config.yaml
num_hidden_layers: 11
n_experts: 256
experts_per_token: 6
d_shared_expert: 0
moe_layers: [1, 2, 3, 4, 5, 6, 7, 8, 9, 10]
normalize_top_k: true
balance_loss: 0.0106
init_std_router: 0.0167
vocab_size: 10049
norm_eps: 1e-07
batch_tokens: 131072
train_tokens: 621400000
max_steps: 4741
Below are experts of layer 6 (counted from 0) of a mixture-of-experts language model. Rows are named router (the router's row for the expert), gate (a neuron's input weights, with its number), up (a neuron's input weights, with its number) and show model dimensions 0-127. Each number is 128 + 24 x the weight over its row's rms, rounded and kept within 0 to 255. Numbers have three digits each.
After each expert's rows: a language model's description of what the expert responds to. This comes from a sample of Wikipedia text that the model never trained on.

# expert 14
router:135126110098076101141132145095098113141131128165140082147095120098147104121107144115102134130155132118128152109136107139127150117136168136142173091128137088078144138103162131136136134132125102128078116108080104119137125142090128156107085127112084109137148147164145164130120123121106137126104167124106148141168136095132095156110158125094139137150134152125130073137187138165116130102190
gate1:087122112138107122111144114103133130154120145172128168121110107130131107138119094131172128161146144107148128115150107141172164162084151154143148095115087102095113131133124106085123134110094105111093135139154142154151122052094081135121134140106106095110131179151116105091157152093103153108103172118098148149113156147096122109124143086113116109126141104154100110128144151118106146132119
up1:112118129143124134142106160133131161100164139173111127109139116162148166147096133144114136141120084118163114137134178154119107168133120101146137172116152125171137144149124139118094144097129132098144148163159163146160147128147108120180132176116120177123180124100139166116087107123097119120120137118139127110104111129156163168125118120143157127121145124125192149170134126151129155105185
Verbs and adverbs after subject. Auxiliaries, adverbs and reporting verbs right after a subject, such as was, also, often, never, noted, said.

# expert 51
router:110117150105075108154122084114117148092121129161137082176118122140116132107132135109112142150183107131139132146109113118139125128129156124127129145149100105122154116111189148127113154127126149124063142135086112124159116106097129115116132167103114111167145152133112159127172153128069140124095160113070152156118147119117110180093122112140155142157163137118110096122139091129138104097140
gate3:125133125119105174139113139092113152104123175155118125147093123132110147124142105148114133107145116124143132161145126109112083177136151124110111128124113129143135114098150133105120187127100141132100113112121105090080114139099137099100129140113112127134151107109141099116162157153104111138101130084121096115096134092142120120104114144110170107152209154069148065132148091094142147117107
up3:158150115162110156096120130150137124080123116137128116067127097115124149102109110132144106116128125083103126107149144130147157135140134123113155145114067127095113117142107083127131089133101128117167115114115121118089126060130108117136108096094090134137145161132144099169156139079151130146129119113131102100142142119116082177093110069093169124104117123112141135115124120142165115092144
Action verbs. Verbs and verb endings describing actions by people, often after to, he or who, such as kill, serve, create, worked.

# expert 25
router:131133153126132112164098125132123083143176092073113113141116139100136112167116113147091130156132095136140144133130090125080091144129133135084172125142143117121169154100156142143130135112173125141069115158131122122140103133121149162085146152145068124118140144129120153123145151108104140167127100100124160131158135116121065135083162111137158110104134115108108145129144091146111118085131
gate0:106128134110155094126139127127103114114136104090110087153113069075136127119104114100147129077111074130153125097067131116119073122132105151111148124116099110176116077112150158125126127129142117118129117145148127151132094119126129146110128131074119129094116110124130140130113146124152143133128139115100097097148133141137109155105126156056070144130074123151125147101116147139083109136124
up0:145149113128175140117143128091129156117098183157145154115099121153117157152120129157146122139159111183148102088099113133124159152105146096125120108073141093149126107113112160173119138147126111140139124168145139127132192145112133104104134075128138107119130191138139117124120152131091134143117142118161082106132102116084143154153118128127108126123111093144109122121157129161172093103154
Institutional adjectives. Adjective endings and civic words in names of organizations and fields, such as social, civil, Editorial, National, and "Ministry of".

# expert 62
router:085140169125134136109093103144147128102167107119145125142112120082114075139092098122109119172138123141110128108126128164134104146121121139088154144158135122134158129105129161108093111118146126112111102147110171135119095127098144147122136154120108136154172136172121153090153143109113123119139143057113156156098137098134131146088147116157158104138118134154101124082167125194148108098151
gate1:107116143127116160145121107134124112151160130119062188161103132068158088183081132089092117143140139115129145102140109112137135146116144087082127133144125133119156127140139089126094100146101146089078114127138126153108126177111111123126156142105106159126122119138119147129122151109109142140128127113146082094148122097119086153098135119122132113130149103074135109094148162139122110093113
up1:164164127138114110157139120116174145143129116122103115097074121145150141116115138152163117172143135141105114130139114115112100139141117107104140083131130090139125124122097130106111147128118116080133100093115096116113158164158149142100160119158109131139136122145118167086127112132150150103124095138102165157155084111157144085054122108159106186101108155109146158104096139111157119100131
Foreign word fragments. Letter pieces inside foreign, often German or Turkic, names and words, such as -ur in Erfurt, Sher, Mur, Abdul.

# expert 16
router:078141161135120106153106109120106139127146122140105113148116103111121084144150132152155138132130113142158129157155099157099114131115144131154141137166154118115124136090145141113093131119108132152117120143074131147161116090063122179086129096128078127145138151161097144104181120088136134120135139131112153140129066084154129142126104114125134156152148189133111117122152150124137159077124
gate0:090129166143095120169102097148149140138154111118138143139154123135123102129112139140135119107112148097096116188154107099120163154123171106172135141139095128121143130086137140123168110073117119120068126126083133133115124140119148143098135109144078139184134129157079111107141106083145163135138117097122130142098118130128146143119105105108142158137147155110104121158165106133106162074117
up0:135100148145106133134114157149136140176147135156086146143086119146110125127168089142094092179109123145149134111144115089085096183151143148142092160155113169125126108147119082124134117144150100109162093142129138151147130091137127103123171167129097130125115153148144131109137170144098133139134149129167159146125154146124161136133099165109134112102092140136172129172148111144147118090145
Odd letter fragments. Single-letter pieces like l, r, t inside foreign or unusual words, table pipes, and adverbs such as such, also, Additionally, later.

# expert 26
router:092144163088089087128102133132119129111149095127125123161131104097122081132161115146117123154130118120153106148128102172119155097129148132152173164166153130107163147120125170098092106132157108138101117145100146143116083124108118139095117140106090112118169131115139157103154127077111139146089122098133165151120125086164117161100157108122157087120101161125147116133150131164137107107151
gate0:153123125120089122162098102151168184092135119080132131158106087138106132073127089140131112100101121094103114129116118098116138096127137136128087148146115117093138164118119120114119133120107111109096137153113115129103062117121139141083156129091120088129136089135137093110104147127135101128126097146151110111182119111089129108112159097091119114089143141101149090157102129112141135089137
up0:155118146079158133140105152173128119175146131103118119093116122104136122172134130179121107147156152087146143166140100126148155135107140132119128101175144130098140129099125111175123132138110102118128103104168167109145113140127144125098121121119161108160143125149074171130146153118099140131176104141159132168104142162142157097173127141136152181101122149158163128137165133097111119142132
Name-ending syllables. Short syllable pieces ending foreign, often South Asian or Middle Eastern, names and words, such as -ar, -aran, -yan, Shar-if, Khan.

# expert 19
router:077179123115082117129120098137156111147125139122132121170132123114116106120128148088130126164180075128120143115153104141126132128114156159084133160143148116127116131114150143096114110127145112155132131155127108092144098080110117110146136113141097141158122122160160140126166116087120113137118124112059112151146144130154132169086170107136143141140130163163139077144112121151149062110119
gate0:141115125117073118134138117115121149095164129099109160168123099166088129118096134077123117150096102094120116133126053121134121119132134153091099111117104115081141115122069138094119090143115089139121127119115116121116123109124099112127126104122125119101088127127115062129139126169112094144108089150110151132100152102122117117070142091127126153112104128104139107160133099122172134110111
up0:133136144135121141161138128114116110147150122156135154101153094134160138129104113131114106121127157130171158142157124103120143107090132165148142156115136144124149165089126178160191166137131117168134083165112143164154131103094142135137144102136127170136097147128083094081113114168136120124121110159120130104182138175176144125111115138139123081113110124159139156129073128141151122118113
Japanese and Asian names. Syllable pieces inside romanized Japanese and other East Asian names, kana bytes and ō, such as Kinugasa, Yukimura, Hiroyuki.

# expert 38
router:135125150086101133157087121102121152099135115136082125148141073136110140111146125104095107136161092154130122144143137118138098134111134142119174101141109106110128141090162164137143118131155078126094136123072131131150123154124115120130128145086086086166178128140118163146173125093109112126163152087129100176130128119129134146106141097108164126174108152127145084135127152148116146124163
gate1:080085119098127109148157102125088146153123134108118125154117070121134118105144124129097142133133129121132080101158096110091131125123114162104136156131126103143096126129122188147148122189148112124163131157149151156124107137164157132116100101103095152105110141175141091143109127127139114160172106143136119144153133150123144104109167138131096128120071133100126179145122171139134111084126
up1:122146126142111143117121130156131134190190133145099142103081158156110127070129127083128151133133175152126119157120140125151117095142134147164148110117141109145129141136173127116109135132159154113093108120093091139111166110075133145155173116168126144130126116151119138099102107090128181127118082120153149135129118134089148096157100131153156135124108136150094074104140110140118150145130
English personal names. Common English first names and surnames or surname endings, such as James, Smith, Robinson, Johnson, -ton, -ley.

# expert 9
router:136141151073095143160101110110152152110155100141098139164141091138129115112157107130082130133174123142155142087137091146119110133107123153126160127119149102102151128089152165143105084155105081120108119132129153126137122098070112137130129140087122117134147143118134172096167125099114139144081142099136133135124138113144125117112136068128205140123119145089164125124125103158118136140140
gate0:120170088126137140147123128127122148158130140112129145114113113090167135134152115166121121150113129140126138116078115145105134149129096166103127148112119106142128136056123094093143130118134143118114111103104140111177181101118129127178145145145129134096080111072131151125151108087124115166141068140143152117085141141102122116087151120109137125143130172130182130149143144150137092108086
up0:136130142165145099146107121152151119090096149157144134141129141128143109141110128143162145167180136138144113121112124080123161109108115147082135166115102103121136111086069074143119132122142104112151096130073101134128075139127117100113136155135086137148127151141099160138149160124086152185148127124147174142146129113128099167095117084121136126114130122110142150124131096111112159092110
Place and institution names. Place-name words and their endings that complete a name, like California, England, County, University, Street, often before a comma.

# expert 48
router:143164129104125104148107142113139147104139131140157127140113073123129108112117128115114173127164109124146095125150075154133122156123144101106123109129122112141175150092147160100122134139147148155141107122098131099134061122104154120109096122100143133174121140172175149120150158103076116118124143119076168131113125097122096144077111116116137138160090141139147115154163077119103131115161
gate0:110180152097152102132104140144083133116156176133102156144083084140166106135120096133096135070149159080164117129105102137130133077104146107121141151116148122128092128119126115122148160103120158105136158129118083141136128160092110096138121114112114107085101105091112091097135126120119122128093111091133171154129136100121127105130088141125140125162124133110108119166172139091126129125117
up0:161135096127151136130121125129065152133124120108147098106081128142117080114166160144165186115165146171133149117082162136138139130146141125108118138114110127136156143077141104117181130138167153101148156172113160153113130139149131137125099090158123146101108169133099124128080128132106122133120110143118129143159123150124135126159121078181167148125153138093139156138098100123126135110134
Plural noun endings. Plural nouns and plural suffixes: s, ers, ions, ies, as in models, figures, doctors, people, members.

# expert 22
router:134155130065075065162091107121145123136143134160121149159129122110138094107156115102089105153168148136148140126112128106087121140101127158147141158171132104138167152116145123138096113144132114125130141112100124074169102121080115112087116130127083098128122163148135153147132136126129120126145133097090129161138112130122155157091155087109143122120121167111085098140121105157103120108128
gate2:090133128172118118132073106072108099127076113107132130162130151115105156120091151133150104116104137095118174145150135126169121095129126117145161128123128128164155155141077137136178072144166139153125103085128098089123137122135125130114152106144174096103125154103086150114101124119158131104084132099103107133168147142144147140128125112133120154086133137129098098154126115111123113138127
up2:172119100133148122116164126125148097144159156112128182068137102183098096154093107143111159100127156148099132136123122137129097160127127107082151155150137106130103125113154103107155146131130148128108122104099092124160077127116111084142122135134127098111126146123126129152107098119085134094131101112109125144072148124108191090108103135176136100130104124151134111136139123127097165137121
Digits in dates, scores. Final digits of years, dates and match scores, such as 1–0, 4–3, 2001–2018, 1980s, plus century and –present.

# expert 63
router:130115121123128103176088121158109120126139122148124126164139076128116121113166092121110129126166094146136102148155111112122118156126180143106162165157134130141154141107143166119128094107141126129111103154107158078153093083111123149086125161078128124170124170118138165148117131098069113162158124121111104110112125084138119128089140129118131132107121146119123093087128106136124113079160
gate0:140113148145087132174116139098130158129153161118112139136130109161150112096103129133088143131135112111119105142151101126135132165135145153147083182127115115126134071110122156130115131153134111142103150164099099097124094095107153149166144098077179111141149153089123164106119113082153117156136143115124120133139141138152093125152115126161139091166133168132167116066120119111141091137142
up0:107121158146106167093118097129123108096134150084110136098161110109107139134125123121145124114136089130149126152091172101121113129111127118157118180113121141142119117123127154111105111112074104124121102118136116113139098115098101111131138099082108078129055109105115124111099142141122135156106131097152104110077107127126128159096123144094133091106145070114129123156144125067113116168090
Activity and object nouns. Common nouns for services, vehicles, sports and business after a or new, like service, aircraft, construction, touchdown, race.

# expert 17
router:108110141101092100127084153121140152107169112146110107162136139111132090130111106154086145161133103102106123106137138165150124122154154130117142146126099115117131136088122172143110144158123140146096117098129125140146113116118145104116122184102135149130149153138109144101157127131111111134116158136090159147103102077164116124072112125077171126125168151160144077122164123174153106081127
gate0:117123111139111144120137109088174133143128144102149128101125149140133112124107094126124145091118119080145109108105132132113073118157124135141094086122086139175135141063115117114110121146116124136102118101130150096139110127087115064119122078114085107122113108107117132143114151115098135158139139116117136099123101062095080119168105091093134112113131104144100090113168140121132149127091
up0:089130143116134114104122135105074088156104080138159111133126133142101095149131130151132134130147137093156106175108098100148112069117142151112123152143144149167119118170131086126107094143139116152153130147141122113130141115157083140163152104140112079101158082096164079131147113093129136124124076139143140117132167116129105139108130134177105110174131108098125145130119109130166141116116
Mid-word Latinate stems. Middle pieces of long Latinate words, often after prefixes like re, un, con, such as explo-it-able, leg-it-imate, restrict, accept.

# expert 2
router:142151109099116115139075118146120114122155093153139121151092118132152113124119146127129106173120121158128147171153130138119135111146118124119141151165172095112163116096125128119128094129143099119078087121087110104156089129089061129101166137124126114158144107167147120160150111090068130165143167139109118130103111119121108180106132108141171135111119144108147130151110103140149107089145
gate2:128174100101138103093085104149124159104112104080117127121130111106127113081129157127114138122121100153093114175131134160101119138187146143111122140135112109106099124144102110144155105126134124118080106148098100102154176159120108071087123127085125122178138107149107122125145097160147150159121163103092089141140142123154155138144126134146125093115124094120113141101113119106117087116162
up2:121107112102134131128147130102116110145145121134081137170127166152117100135167090128118113090156137120128127095143155122142141133155030089145112129134111138078141123112119137084128138119164128086139126121145102132095142132132138090126103122123096155153156114178168121146092139154126149130129145126137153074140119126138139144168063111132143132114150142114129157077138108125139134098172
Role and action words. Words naming roles or actions in biographical and sports text, like head (coach), post, led, played, appointed, assistant, co-.

# expert 56
router:099129141133095111153136146152086127101131098164108114167143134097099107140111122161107135135186107168149124117132139166121108130111155151118168180124170121103136179119118150108139103116174137136096121154113142142150081078074088171108142132134100135132140175136122134128125150127090112123130121073127102109136105134104110118114113120131151113119112145108144093098138136160153130118181
gate1:115128111098112094144153151108124145089112065125098082110146107088086120101131111124139125165125123125111131116109143081122109128103131149115080123104184140152135128083131165097145089161099149114144080152114137132131122130096138104153082135122112162148145096190089120115141123126120115115117091133105146137145145157074103109098128144163136117103124117118151111114135134107142106097099
up1:080132103096146158125158089143117148094162127108088165168133172126136150105114109118134113166120125095050138111090099157167098170141158135140150104081111118083096120122147151148165110119110101079084121120124122128133154128130153153111123113137117140093152136090128106158107144118110111116113086138112133125116115119135099128145094130106122147111143105134131138092131113079143124099139
Math notation and units. LaTeX math symbols, variables and commands, plus measurement units and amounts, such as km, mi, \frac, ^{, million.